Weights of a small mixture-of-experts language model, trained from scratch on English Wikipedia.
Size: 14 layers, width 128, vocabulary 8302.
Experts: 64 experts in each of 10 layers, 160 SwiGLU neurons an expert, a softmax router.
Training: a variant of SOAP for the experts, 377M tokens, 5755 steps.
Below are experts of layer 10 (counted from 0) of a mixture-of-experts language model. Rows are named router (the router's row for the expert), down (a neuron's output weights, with its number) and show model dimensions 0-127. Each number is 200 + 20 x the weight over its row's rms, rounded and kept within 0 to 999.
After each expert's rows: a language model's description of what the expert responds to. This comes from a sample of Wikipedia text that the model never trained on.

# expert 48
router,211,248,166,200,201,194,220,190,157,206,212,179,179,152,209,182,187,183,186,202,210,223,188,211,203,163,194,206,223,216,234,235,206,204,198,219,211,181,182,202,183,225,192,224,203,188,178,201,159,193,193,197,242,204,194,216,200,247,203,190,200,185,174,184,168,176,217,230,201,218,171,177,209,173,210,217,184,197,147,184,196,201,230,178,208,191,215,198,178,216,179,206,169,229,164,200,181,230,205,203,182,210,218,213,164,235,217,215,180,179,190,211,196,170,189,186,221,192,215,199,189,199,213,194,223,199,195,219
down0,216,221,195,177,207,181,205,178,180,195,172,195,217,199,217,240,231,180,190,174,183,187,185,224,193,246,219,228,224,188,189,216,196,144,236,174,190,233,199,188,203,183,226,203,187,222,165,213,164,236,181,190,212,194,183,183,198,208,171,202,209,208,176,181,193,213,217,207,188,166,200,220,217,179,205,252,217,209,210,203,161,190,213,200,214,192,216,218,212,199,207,208,188,158,204,214,186,193,235,194,214,176,224,206,156,223,205,229,183,190,201,193,189,202,201,207,191,213,223,191,206,254,212,197,189,195,188,188
down1,186,212,261,177,205,185,205,175,166,178,194,182,216,186,205,222,188,217,209,189,148,194,176,171,186,198,205,226,220,214,175,202,188,218,178,226,205,187,183,237,212,211,235,184,175,215,212,209,202,180,207,157,230,205,232,178,202,201,230,211,218,195,203,194,211,199,189,151,188,190,202,204,205,218,207,206,183,202,220,211,199,183,193,166,179,232,200,206,199,205,222,189,164,218,213,199,203,189,210,204,181,185,183,195,203,175,192,181,215,215,182,195,215,203,149,201,212,225,221,192,236,161,175,194,234,206,239,217
down2,184,216,233,181,217,181,212,210,197,171,224,199,238,211,218,194,205,202,182,201,198,170,224,237,191,163,202,184,167,194,218,185,188,174,228,168,190,196,201,211,211,201,197,224,161,169,240,184,206,213,199,219,176,206,169,223,184,206,184,209,183,253,175,224,205,190,193,198,216,212,224,210,211,190,206,257,203,205,207,213,215,234,207,218,198,206,221,209,197,216,209,206,264,191,211,219,210,207,202,177,189,189,170,217,210,203,192,172,227,222,205,189,204,180,215,198,219,202,191,243,183,191,229,201,204,187,223,166
It responds to: Prepositions, articles and conjunctions beginning sentences or clauses in narrative prose, such as During, After, Following, The, In.

# expert 27
router,249,200,223,232,223,176,231,188,205,172,211,204,175,171,198,164,218,196,200,222,207,191,196,185,212,211,204,223,228,196,183,212,221,188,222,213,214,229,210,190,221,226,199,206,204,207,183,234,209,168,192,178,192,235,216,194,185,192,227,199,176,208,222,205,215,199,213,215,224,225,190,212,214,184,176,179,188,188,195,228,213,236,185,188,199,211,214,200,193,264,199,232,250,213,165,195,182,225,209,230,174,176,201,201,215,253,206,210,198,219,183,181,197,218,230,206,206,219,198,185,221,178,234,217,211,212,206,203
down0,196,147,202,181,171,191,179,199,215,191,196,212,240,190,184,196,207,206,201,214,227,202,208,217,206,209,229,241,207,170,227,191,216,196,186,173,185,216,221,185,208,246,214,196,188,213,200,203,225,212,209,198,209,182,183,174,227,184,177,175,187,206,213,171,202,210,184,219,221,183,218,193,214,222,235,214,226,205,166,220,176,197,206,234,197,198,200,166,180,217,206,235,222,205,211,225,210,204,192,214,221,207,173,228,196,199,216,187,216,199,173,184,176,222,160,206,173,168,251,206,239,176,182,187,173,219,209,223
down1,232,174,221,228,201,205,193,197,247,191,166,191,225,182,177,181,213,232,206,240,224,182,215,190,211,200,220,190,215,196,161,201,198,206,192,198,190,218,201,208,211,201,232,200,214,224,198,233,206,230,212,205,232,171,201,219,195,161,208,208,203,205,205,215,221,197,201,199,218,203,195,212,183,204,153,195,229,211,225,233,175,210,225,203,211,228,196,221,217,192,167,214,235,213,189,155,208,239,181,218,214,195,210,193,198,200,219,191,224,235,200,240,214,170,194,206,171,182,246,192,177,196,227,222,190,193,178,201
down2,185,185,190,187,205,202,208,183,189,202,224,194,206,209,214,168,195,194,221,209,186,203,212,233,181,230,194,226,187,202,183,195,178,216,226,196,260,193,190,181,176,200,187,216,250,164,216,199,245,201,181,168,212,196,200,216,224,214,187,202,243,166,209,199,181,178,212,204,202,186,254,192,203,218,193,197,187,186,188,182,193,221,198,195,231,212,188,203,230,200,166,199,187,187,179,225,212,200,207,196,191,198,205,226,175,208,208,245,161,186,177,246,183,170,205,237,195,217,197,196,193,226,190,219,192,238,172,196
It responds to: Standalone small integers in table cells, scores, ranks and numbered track listings, such as Set 1, rank 2, 3. Got Married.

# expert 54
router,216,204,217,200,196,216,270,166,202,202,187,190,175,191,182,183,179,203,216,211,216,162,217,188,182,205,222,185,234,217,182,204,182,190,201,197,217,220,214,232,216,204,193,203,186,193,187,229,184,206,196,159,183,188,179,175,180,199,215,209,225,232,206,214,203,199,193,222,197,245,187,161,232,209,187,206,169,172,188,237,210,227,165,192,163,191,188,204,184,194,197,222,234,216,188,210,193,176,221,187,178,168,191,223,218,213,223,216,221,187,194,174,176,187,238,220,214,207,222,211,211,214,227,191,186,200,189,229
down0,218,156,211,214,213,207,202,165,264,203,219,189,220,212,214,185,201,206,210,226,167,192,216,201,198,216,217,196,199,223,182,192,198,195,193,233,203,196,212,188,168,242,201,213,217,177,156,210,219,188,234,212,185,218,210,197,205,185,212,195,224,228,212,204,187,190,189,189,217,212,245,175,219,197,229,221,244,210,238,210,177,214,204,193,195,202,219,231,221,190,187,190,218,203,198,236,217,191,167,186,178,190,246,216,229,212,159,222,207,216,210,235,192,194,211,207,167,204,190,174,184,219,189,220,182,198,187,201
down1,223,213,213,180,206,173,188,198,204,205,191,223,184,193,197,205,206,172,202,193,210,244,202,226,223,178,195,249,224,215,198,209,200,232,197,188,200,211,212,217,205,184,193,181,198,201,231,200,233,201,200,212,216,173,159,167,200,212,197,162,186,221,187,208,180,244,232,218,210,180,172,196,209,239,203,196,217,199,235,219,237,237,187,213,169,207,218,178,221,213,180,197,178,228,188,195,217,236,209,209,205,213,209,213,233,233,186,209,193,191,237,204,207,204,205,187,225,227,218,209,215,219,192,195,177,139,216,213
down2,213,183,174,175,185,180,247,195,195,197,185,178,230,197,210,201,204,213,243,198,206,183,243,194,177,188,233,190,220,173,207,219,209,203,240,204,191,183,194,205,209,203,216,220,187,176,186,203,168,204,183,170,242,191,209,236,226,176,205,219,223,233,193,179,177,187,198,193,186,194,179,203,202,197,247,221,180,159,193,169,214,214,223,225,225,204,179,196,214,213,169,202,207,214,181,213,212,224,188,203,189,196,200,196,206,210,215,192,228,211,177,232,166,187,224,219,196,194,239,204,206,183,184,221,176,240,218,225
It responds to: One- or two-digit numbers in dates and stats, especially day numbers and year prefixes, such as April 19, 18 of 1812.

# expert 36
router,181,190,199,245,211,231,200,214,157,221,214,220,180,212,189,174,183,170,173,161,225,191,198,192,208,205,186,179,179,182,229,216,190,211,214,180,203,182,204,223,191,220,211,217,236,223,157,212,199,181,225,198,214,196,198,202,203,187,206,215,187,177,206,212,201,216,192,159,208,196,220,175,176,221,197,186,202,207,206,182,203,205,178,191,226,219,183,176,155,185,204,218,158,203,217,228,217,183,185,204,224,210,172,189,238,184,190,205,255,207,183,227,202,197,214,205,215,227,180,176,213,241,204,197,229,187,236,202
down0,174,203,229,175,200,146,234,198,215,249,188,154,198,222,229,209,241,190,208,194,177,195,190,197,190,191,221,165,206,176,220,200,183,196,196,213,236,193,200,201,198,221,153,208,209,195,191,219,172,202,182,192,212,189,193,186,208,198,219,214,215,194,208,186,185,222,182,224,179,221,187,160,215,202,205,189,234,196,181,205,209,171,224,206,182,172,225,216,221,224,224,195,194,215,209,220,225,214,201,183,181,170,195,188,160,211,224,218,161,195,167,236,182,162,193,191,183,190,208,184,208,177,188,200,208,220,191,221
down1,238,186,217,214,218,230,182,229,184,212,182,222,195,186,203,209,217,214,201,229,169,229,203,227,197,181,163,170,189,223,189,199,203,204,200,218,224,181,224,189,245,185,221,175,215,195,194,186,242,205,200,198,209,177,195,171,176,190,217,196,217,212,202,206,230,167,199,180,175,212,190,166,212,225,206,193,195,188,163,179,176,174,163,221,160,233,202,201,205,205,185,178,221,204,215,180,169,158,194,192,209,188,212,199,191,237,193,180,189,224,200,204,176,218,205,205,194,179,188,208,169,234,162,172,194,228,203,209
down2,211,184,213,197,199,186,145,209,137,229,192,204,231,194,180,176,187,185,199,220,185,195,199,200,186,183,215,203,206,230,206,202,222,194,202,198,217,176,192,182,205,173,217,167,208,229,176,210,184,171,208,194,192,196,213,182,206,186,202,194,196,195,225,197,201,214,183,238,156,221,187,212,188,202,199,205,195,195,195,227,179,184,192,235,241,197,170,186,218,183,219,210,200,224,165,187,190,199,179,203,201,200,161,209,219,193,180,223,183,227,217,200,167,163,202,193,230,190,174,166,234,194,175,210,155,242,205,189
It responds to: Opening parentheses, quotation marks and square brackets before years, glosses, percentages or song titles, such as (2002), ("Walk…, (Tagalog.

# expert 15
router,228,228,195,260,211,212,202,218,208,258,172,194,171,207,201,197,201,160,180,196,222,199,213,234,193,198,196,219,196,200,189,178,177,167,201,222,182,193,204,209,226,207,202,193,190,201,195,186,221,178,220,203,185,210,193,222,218,203,187,203,205,168,200,172,216,189,173,217,204,197,185,173,172,203,180,206,172,225,192,160,228,226,194,215,205,203,207,162,218,235,198,203,202,188,211,185,191,201,174,210,243,231,237,213,189,246,222,170,221,206,209,195,213,214,198,227,181,236,188,174,176,198,225,177,185,206,214,185
down0,221,206,184,214,235,214,175,180,182,210,215,176,171,210,239,226,181,222,162,209,220,194,191,192,177,191,208,227,187,211,225,209,191,237,216,181,201,205,244,207,207,202,215,198,196,197,223,217,196,164,197,229,204,179,203,190,199,200,201,196,192,193,155,169,215,202,190,192,155,219,209,194,177,206,198,186,174,203,234,162,249,198,194,209,216,174,183,218,185,210,212,203,229,200,227,213,223,181,194,184,188,225,223,222,189,181,176,197,226,192,230,162,223,220,189,208,174,212,177,225,164,196,181,237,189,219,202,210
down1,207,200,211,196,209,193,247,219,205,220,209,194,200,195,188,203,195,155,185,201,180,237,197,201,187,221,212,220,187,180,185,185,206,193,203,231,188,209,192,195,215,192,201,191,227,223,204,208,258,203,188,219,178,221,162,207,199,204,191,239,223,219,213,215,170,215,175,212,217,174,204,224,205,203,212,191,197,173,234,186,200,192,184,212,131,203,155,223,174,173,215,219,218,207,234,190,227,185,227,187,236,199,214,184,232,171,165,198,210,191,209,240,226,192,209,214,176,221,203,218,203,194,206,207,206,186,190,219
down2,201,192,202,213,199,194,211,193,171,226,190,213,199,231,214,248,202,184,172,195,185,195,202,170,192,199,214,192,186,188,183,177,182,194,199,187,222,208,228,190,179,203,208,186,202,185,182,210,219,213,205,170,219,186,163,198,210,170,201,191,212,183,207,171,201,209,170,198,211,229,178,186,192,204,148,224,223,213,202,235,191,206,199,180,210,175,228,243,188,190,223,233,164,209,166,204,209,186,179,163,244,226,242,196,194,177,181,205,236,189,211,220,215,198,200,215,239,225,174,183,168,176,218,224,196,170,200,201
It responds to: Pipe characters separating cells in wiki tables, plus some semicolons and colons after quotes or parentheses, as in "Greene | 3".

# expert 16
router,201,206,183,195,219,201,182,199,188,222,184,239,209,174,176,211,194,230,196,178,245,208,201,203,233,213,213,209,188,186,185,170,234,176,188,193,208,221,199,197,174,207,220,178,211,188,228,224,206,205,224,228,183,202,183,197,221,241,218,175,194,164,204,193,175,233,222,213,210,190,195,242,166,203,200,201,182,208,203,224,250,194,174,209,174,172,232,205,207,214,178,200,196,223,225,198,229,182,205,190,183,208,170,214,181,214,204,164,191,203,196,185,219,162,193,192,206,195,194,148,250,198,186,215,212,187,223,193
down0,180,199,204,197,243,229,198,179,234,232,197,213,216,159,224,206,174,193,220,185,155,173,217,228,179,182,202,225,174,223,189,199,202,241,210,197,184,184,187,177,184,215,213,176,238,186,197,195,204,191,203,217,179,191,238,230,213,196,188,215,203,238,196,168,246,211,158,189,230,175,177,224,213,203,196,191,206,203,184,211,204,184,179,209,223,194,199,191,189,189,185,188,182,217,205,211,177,192,200,244,157,184,211,186,221,217,206,214,150,205,196,202,158,219,200,187,202,190,211,188,227,205,201,203,186,207,194,214
down1,201,198,199,233,202,188,190,196,203,216,193,208,194,196,208,212,174,187,184,201,214,229,185,211,191,173,216,174,203,230,166,191,199,197,171,201,192,189,197,211,191,201,235,228,173,197,200,243,223,197,209,192,200,213,230,209,185,198,199,200,170,204,208,183,190,216,182,199,183,193,195,177,239,186,220,159,246,233,196,212,208,199,215,201,178,210,179,235,214,167,208,250,204,199,213,175,162,219,226,189,217,155,190,194,231,198,209,186,196,223,187,182,186,224,189,213,220,215,211,202,258,175,210,185,209,227,255,213
down2,215,171,168,172,207,255,239,183,192,210,216,217,197,208,180,193,207,220,188,212,210,219,224,221,211,185,178,212,214,180,205,180,178,207,192,179,197,179,183,232,234,185,205,243,219,177,204,217,220,214,190,234,188,206,168,205,202,212,210,208,183,192,179,192,195,229,188,206,170,206,242,203,184,209,208,188,217,176,182,161,224,183,177,209,243,206,197,215,186,199,185,185,176,206,203,232,233,188,196,193,217,237,209,214,216,179,210,233,204,182,188,196,194,190,220,168,182,216,173,177,193,199,227,149,189,217,170,206
It responds to: Short opening fragments of words split by the tokenizer, such as tr, dr, att, rev, acc, as in troubled, drummer, Reviewing.

# expert 14
router,225,206,194,177,225,181,183,197,215,212,199,173,212,179,181,186,223,256,203,194,194,185,206,211,182,203,201,161,194,199,175,220,207,232,206,222,225,200,218,207,177,179,167,217,204,215,188,175,194,245,211,178,202,200,218,188,184,203,189,179,196,228,202,199,228,184,222,194,208,188,192,193,238,203,209,219,188,177,228,192,205,187,206,182,182,218,183,212,195,207,216,249,197,203,188,182,238,183,167,221,203,195,224,257,246,226,223,167,183,207,190,214,207,208,192,219,211,200,195,231,232,231,236,186,190,167,193,200
down0,221,228,203,191,161,194,189,171,226,159,199,190,217,195,196,188,176,218,199,211,193,179,188,192,182,167,196,185,194,207,227,194,212,196,195,213,197,211,193,200,201,226,238,245,190,165,202,184,180,195,183,164,181,201,204,224,214,189,176,250,215,196,191,226,177,176,211,173,197,195,233,234,172,243,182,216,160,202,212,202,212,225,175,208,218,181,187,212,202,174,216,198,175,186,190,196,176,219,186,214,187,194,227,189,177,200,196,184,235,171,214,165,163,229,188,191,232,224,195,183,198,194,221,205,213,204,167,181
down1,208,174,211,188,209,178,204,185,178,199,180,181,173,206,217,180,204,229,201,181,216,208,213,200,189,219,235,253,200,190,199,194,228,159,179,188,218,202,205,200,193,196,212,216,222,220,239,158,204,227,212,155,178,230,243,226,188,206,197,199,188,219,201,202,187,209,169,195,208,192,179,188,207,192,193,216,209,191,172,223,204,220,198,214,180,146,171,216,219,251,223,213,203,180,185,205,213,224,181,197,199,215,191,185,203,169,184,219,209,212,192,205,235,214,213,217,197,224,219,229,205,185,170,173,218,160,221,212
down2,192,184,212,220,203,178,196,210,204,217,188,237,177,177,207,196,185,215,177,251,196,201,217,177,197,235,209,192,185,217,177,214,188,199,184,191,179,191,175,211,215,195,188,196,179,210,172,240,212,182,215,203,219,225,225,205,183,177,201,213,221,238,241,208,205,223,196,213,216,173,211,196,192,228,202,222,195,165,179,244,250,232,194,187,199,186,197,196,223,201,202,208,190,226,178,213,162,202,200,176,220,213,156,197,212,232,208,233,194,211,235,211,208,231,233,209,201,218,182,221,205,204,223,188,173,238,204,214
It responds to: Digits, prime and degree marks, N/E/W letters in geographic coordinates, plus area units, infobox colons and digits within table figures.

# expert 61
router,209,200,227,210,213,194,210,172,172,232,205,218,190,198,196,187,172,165,190,237,210,215,185,203,176,187,179,182,214,186,212,173,210,162,209,191,203,224,204,205,192,234,227,174,202,159,165,177,191,194,180,199,215,192,211,213,185,210,168,197,224,176,192,172,234,192,191,214,173,202,232,164,237,225,188,178,166,224,200,205,183,155,181,215,192,188,228,193,193,236,186,200,174,178,156,191,186,216,184,204,189,191,233,162,182,243,191,208,185,198,191,213,218,203,212,195,211,207,162,198,198,196,203,211,180,211,209,181
down0,215,191,233,211,212,203,186,206,200,222,190,150,180,186,204,205,192,228,232,168,153,184,168,203,190,198,211,188,190,229,200,195,222,198,184,175,191,188,192,187,222,227,223,160,158,197,205,170,170,214,202,171,164,196,226,198,193,180,210,207,181,207,207,189,222,192,203,207,211,165,181,231,196,211,199,187,187,217,202,192,215,167,171,227,185,209,188,208,191,187,163,212,195,192,227,160,193,188,188,170,225,208,187,182,214,211,195,208,203,199,167,224,181,200,243,201,198,191,178,247,202,202,185,174,230,203,190,160
down1,244,221,192,202,220,197,164,197,182,210,172,207,197,228,204,232,192,175,236,179,185,196,187,184,184,206,177,189,207,181,184,210,198,180,172,230,230,218,162,190,219,211,203,188,169,213,230,160,180,197,201,217,224,182,203,211,211,186,226,202,190,213,190,190,188,188,232,206,236,202,189,178,187,172,189,177,169,185,215,182,194,161,217,201,209,194,207,170,192,198,198,180,207,166,212,191,190,220,172,217,175,210,196,196,192,185,218,184,214,233,199,198,203,202,207,203,160,227,159,205,144,184,191,187,224,190,237,231
down2,200,175,217,177,168,163,245,185,174,170,225,199,217,204,209,173,218,187,172,194,236,183,244,208,163,178,214,196,161,211,174,215,158,219,214,214,156,223,175,169,195,245,168,213,214,205,200,212,221,207,223,196,203,222,220,205,181,169,205,184,202,214,203,181,183,201,196,205,200,205,216,201,199,191,212,212,221,180,190,228,202,198,195,196,218,154,181,189,181,192,166,159,212,176,210,191,181,209,209,218,169,199,232,205,194,208,191,184,217,196,208,190,205,176,222,211,212,202,204,200,227,217,189,200,193,228,171,214
It responds to: Prepositions such as for, in, of, during following verbs, nouns or awards, as in recognized for, awarded a CBE for, goals in.

# expert 62
router,166,186,216,177,225,201,234,191,159,201,191,216,232,221,240,210,213,206,193,227,185,218,165,196,187,198,206,194,187,194,206,186,213,201,211,225,200,182,206,204,205,204,200,204,199,199,201,160,214,234,223,203,209,185,210,196,196,200,212,193,222,191,170,174,202,198,233,209,220,203,180,227,229,188,218,182,211,211,201,207,208,188,198,186,157,209,224,182,196,211,179,178,175,192,199,200,187,221,243,213,166,225,215,206,210,161,240,168,222,231,181,183,192,199,243,210,268,170,204,179,218,203,180,176,167,204,188,191
down0,165,208,201,205,175,196,194,222,239,190,190,184,180,211,210,235,234,246,219,225,206,184,206,213,196,175,207,202,209,210,179,199,230,218,175,207,189,164,177,234,202,218,199,228,237,265,185,194,186,170,232,209,226,234,206,219,207,185,195,184,192,211,190,192,220,196,189,191,198,211,176,211,190,168,214,175,231,220,165,217,224,189,176,199,221,219,205,221,213,206,212,186,183,227,209,183,219,197,195,182,200,179,225,206,171,189,186,217,211,190,219,195,189,200,194,173,232,193,197,162,204,215,216,232,194,214,230,171
down1,206,222,209,199,188,243,187,182,214,205,241,208,191,193,211,191,191,192,191,201,222,226,196,205,176,182,197,211,184,192,207,195,172,185,213,230,208,195,190,198,178,173,187,193,199,226,202,197,211,205,218,208,184,190,221,200,209,197,195,201,204,176,195,252,249,215,168,179,217,241,166,208,165,177,185,183,194,212,177,189,225,200,240,158,210,218,204,190,241,179,199,202,170,235,244,182,214,189,205,201,207,205,189,174,198,211,195,165,213,184,177,216,141,227,221,179,183,202,176,204,224,230,219,187,190,177,202,201
down2,234,197,194,177,228,183,212,193,169,180,165,241,210,225,179,179,210,199,185,215,227,203,169,217,226,180,206,199,195,169,183,192,169,201,188,213,195,212,241,216,206,203,230,185,191,206,243,203,209,209,196,173,195,211,198,200,167,197,251,181,219,243,208,194,207,199,230,188,196,204,189,200,205,210,212,157,196,207,199,225,192,189,214,221,222,209,202,186,147,199,221,190,210,202,176,187,210,170,208,176,175,188,227,237,196,200,239,230,170,196,177,235,198,225,197,206,222,179,186,213,191,236,182,189,201,200,201,214
It responds to: Verbs and particles of action in sports career narratives, like won, defeated, hit, picking up, back, reach, scored goals.

# expert 44
router,168,202,211,161,207,182,169,182,160,238,202,210,221,216,196,183,218,238,214,163,174,219,217,180,195,239,200,207,205,170,198,229,206,210,207,204,178,187,223,206,223,200,191,182,222,216,197,152,192,216,202,202,200,220,173,190,204,218,196,163,214,213,210,223,249,218,188,208,198,172,214,253,184,239,181,197,194,186,214,209,193,169,239,218,216,212,197,223,200,177,221,225,203,183,214,232,226,214,178,194,202,178,174,216,202,197,172,181,182,229,179,229,206,189,201,198,209,211,212,196,189,208,187,218,205,223,186,200
down0,189,226,193,186,199,205,189,181,187,204,205,257,222,191,222,211,193,177,204,189,197,207,196,235,212,223,243,166,210,190,214,191,184,214,188,191,241,200,211,193,207,223,231,203,201,199,161,196,225,151,246,160,187,177,200,176,163,221,205,194,156,185,165,199,196,200,200,175,184,209,218,221,207,200,209,214,225,205,173,216,228,189,167,179,164,190,195,176,192,206,204,179,172,195,188,203,176,201,190,195,211,198,200,199,159,190,209,198,202,199,174,198,182,213,148,215,206,229,188,220,228,214,182,192,212,207,187,182
down1,224,220,203,203,203,186,185,221,188,195,181,187,205,185,169,226,227,218,194,173,167,201,198,165,197,210,219,178,212,230,182,226,182,198,196,174,214,180,214,183,209,193,221,193,182,217,202,212,188,211,214,211,233,212,201,192,213,207,195,207,234,207,190,208,215,205,268,160,216,243,188,204,205,195,210,165,205,190,210,243,194,196,230,238,199,210,215,171,195,176,196,180,202,199,170,231,184,195,226,208,195,215,209,218,198,190,193,179,185,175,179,199,170,173,163,181,186,190,159,163,238,186,194,182,215,192,177,225
down2,184,205,193,216,207,182,198,151,191,187,232,186,187,217,236,176,217,206,205,224,182,168,182,155,220,202,212,179,208,186,188,209,203,190,212,226,201,243,184,204,220,184,216,221,228,202,208,236,228,182,185,232,235,216,197,199,171,187,199,258,195,226,214,179,221,186,203,232,215,208,153,187,170,222,179,199,222,204,191,214,170,191,215,204,183,216,196,189,176,188,204,180,220,203,239,199,230,224,180,206,187,195,168,246,192,185,187,199,207,219,186,206,190,198,231,192,228,221,228,203,193,191,197,197,198,199,210,195
It responds to: Table pipes and plus or minus signs for goal difference in sports standings, plus scattered nouns and verbs like album, were, blood.

# expert 47
router,188,177,192,209,209,210,187,244,181,262,178,183,214,180,194,215,189,213,176,195,191,171,218,217,201,214,188,186,205,215,197,226,201,201,185,191,192,189,165,215,234,188,206,182,200,200,190,211,181,221,211,208,201,235,187,216,205,187,212,191,204,167,225,189,205,230,207,250,211,195,220,176,206,209,175,223,205,167,196,187,212,183,201,207,211,190,202,173,163,198,178,217,188,236,156,206,175,187,181,201,174,218,229,201,191,246,240,222,166,243,226,195,215,213,211,217,181,209,220,203,172,213,236,190,197,215,210,208
down0,200,266,198,226,181,202,177,236,234,194,219,186,208,182,194,216,193,166,227,210,211,209,184,201,179,188,198,240,162,213,208,237,181,185,174,156,224,194,183,182,200,198,209,205,204,176,198,231,168,180,213,182,207,218,196,228,223,234,190,175,222,182,196,193,213,170,173,213,197,217,214,180,218,226,190,169,172,196,214,222,199,191,216,196,192,167,212,192,147,192,209,204,192,227,222,184,186,187,163,203,212,195,162,203,208,206,208,218,214,188,218,213,207,185,215,169,198,201,188,236,171,213,209,201,203,205,190,198
down1,187,165,190,187,192,204,206,233,203,212,215,242,193,226,218,214,199,219,205,208,186,200,229,208,221,176,201,190,194,206,228,189,163,222,210,209,195,196,158,200,192,212,222,205,209,202,166,204,186,181,181,188,212,192,216,166,225,192,208,240,229,223,183,206,207,166,201,239,202,187,186,192,165,186,150,206,204,184,222,174,245,180,184,197,200,201,191,173,176,182,198,174,234,207,204,237,248,174,200,233,173,196,186,194,204,208,182,187,211,173,211,209,219,217,196,224,204,198,203,212,140,197,203,179,196,193,212,183
down2,194,241,158,168,201,213,208,195,184,204,223,188,216,245,161,203,200,206,193,175,175,209,196,224,230,222,209,226,192,168,190,193,195,220,192,229,217,193,216,166,233,219,197,215,199,213,206,184,212,222,180,208,196,219,192,184,194,207,180,169,239,192,206,208,210,168,215,199,181,191,214,195,206,201,226,199,227,224,210,191,227,199,186,191,216,185,208,223,205,221,175,183,214,186,192,167,194,189,226,188,197,187,184,196,226,241,219,243,211,227,210,221,162,176,217,192,186,184,197,224,214,238,221,186,190,198,140,212
It responds to: Pipes, colons, dashes and semicolons dividing fields in tables, infobox lines and match reports, e.g. 2023 | 24 May, Countries:, born.

# expert 50
router,223,201,173,234,184,205,245,192,190,228,193,194,218,205,218,186,200,188,212,217,163,217,197,199,210,175,204,218,222,217,227,189,213,182,187,192,184,241,190,196,170,189,199,180,212,186,173,171,199,207,163,223,184,208,193,185,194,189,174,225,225,180,186,211,205,192,199,199,178,227,219,154,175,202,182,201,199,200,173,213,221,201,211,207,181,208,171,186,174,168,195,198,210,165,184,216,201,159,212,179,201,227,203,150,202,233,222,199,196,178,209,199,170,195,197,174,236,165,208,204,255,190,231,217,221,199,204,214
down0,179,219,197,213,205,201,200,217,202,211,173,224,199,190,229,230,146,191,196,208,179,192,203,240,169,206,180,206,177,222,187,183,219,208,171,189,183,198,190,191,193,234,196,210,176,200,189,182,179,190,194,184,201,210,233,214,182,174,231,184,179,246,227,196,216,212,240,220,189,211,212,191,232,195,191,183,199,182,199,196,197,215,185,172,146,153,202,217,233,201,205,195,166,223,201,169,195,171,242,197,191,187,183,201,208,208,195,196,168,221,181,174,238,173,214,179,181,212,208,172,212,189,187,187,186,177,186,192
down1,235,177,221,214,186,200,187,184,219,254,170,216,195,191,215,213,230,216,175,226,208,212,194,188,198,235,205,206,195,227,222,209,208,212,195,178,174,180,161,207,241,203,192,220,158,222,227,165,204,215,201,216,184,228,192,165,155,232,183,192,191,191,192,196,217,180,189,173,184,215,232,171,223,202,176,230,167,207,212,215,168,199,199,209,205,187,187,194,236,206,211,207,201,183,215,210,201,181,219,226,206,188,195,180,235,233,185,197,191,179,179,193,195,223,211,211,195,237,205,238,209,192,200,215,170,188,201,205
down2,187,235,229,174,206,219,226,207,164,204,191,207,215,224,247,196,212,241,195,232,194,198,193,180,210,187,200,223,180,167,218,167,213,214,203,229,156,221,211,215,211,217,158,230,194,189,233,196,234,199,179,216,208,221,181,182,193,204,192,173,220,189,194,194,201,207,200,215,229,194,214,176,226,151,201,177,182,181,202,176,236,185,189,224,203,201,223,192,175,211,215,211,225,197,191,217,215,224,197,198,196,205,231,215,205,188,188,184,192,191,206,208,211,220,204,158,200,210,215,189,181,180,175,240,198,212,153,204
It responds to: Standalone space token right before a numeral, as in "There were 107", "age of 68", "May 20, 1924", and in table cells.

# expert 4
router,225,191,191,198,188,236,230,170,186,235,189,190,216,208,227,199,200,171,192,209,249,202,203,230,203,180,164,189,202,186,225,209,178,206,202,209,206,226,185,215,164,218,222,236,182,197,167,151,182,217,209,188,238,196,220,183,216,213,185,225,211,210,151,187,222,212,205,183,215,237,176,173,203,167,187,191,180,204,169,182,200,184,225,208,186,214,209,199,226,210,192,197,188,229,199,203,201,230,172,209,172,186,237,191,189,237,220,177,205,204,211,202,202,211,219,219,194,186,179,160,194,192,188,207,178,196,224,204
down0,189,187,181,221,169,180,202,178,199,170,231,207,213,234,196,175,205,215,204,186,240,247,228,191,230,222,216,180,214,201,223,212,214,217,198,218,186,174,195,224,213,235,180,224,190,180,201,204,188,156,180,240,223,179,159,217,175,190,188,230,195,195,211,212,222,217,203,205,238,213,173,194,180,211,224,184,209,218,207,208,196,212,183,209,244,176,204,203,190,205,180,215,170,228,176,216,214,206,239,174,191,192,185,187,201,181,213,161,208,198,219,221,201,180,202,226,227,211,236,182,181,215,194,195,200,196,185,179
down1,221,207,208,184,195,192,203,211,214,214,200,218,212,209,214,196,185,210,223,153,203,207,211,210,185,194,185,231,218,184,221,212,200,206,182,189,195,192,212,201,189,200,211,171,174,201,178,209,225,195,178,238,196,210,230,187,199,174,199,155,185,222,228,212,184,182,195,205,237,191,223,205,221,196,199,228,254,194,202,224,171,210,231,189,151,256,235,189,193,196,218,182,175,193,199,191,169,236,191,206,188,209,205,226,234,190,195,183,174,163,189,228,203,180,191,222,180,195,200,197,158,222,225,221,205,194,235,187
down2,179,219,197,231,201,220,211,212,220,175,188,193,184,214,221,183,211,219,202,181,203,203,230,225,198,236,191,171,213,204,230,195,174,213,166,212,190,192,169,181,203,225,189,191,209,216,215,193,213,208,224,201,195,224,188,178,196,173,228,215,174,229,228,221,226,196,172,247,193,198,196,204,155,219,214,170,226,203,231,190,204,235,187,215,192,163,199,205,196,185,188,215,207,198,204,175,209,152,181,207,200,202,210,206,206,204,193,227,237,192,186,190,168,192,241,188,214,223,191,191,258,209,166,188,236,198,217,198
It responds to: Prepositions linking a noun or participle to a following phrase, such as of, by, from, in, within, e.g. "originating from", "attempt by".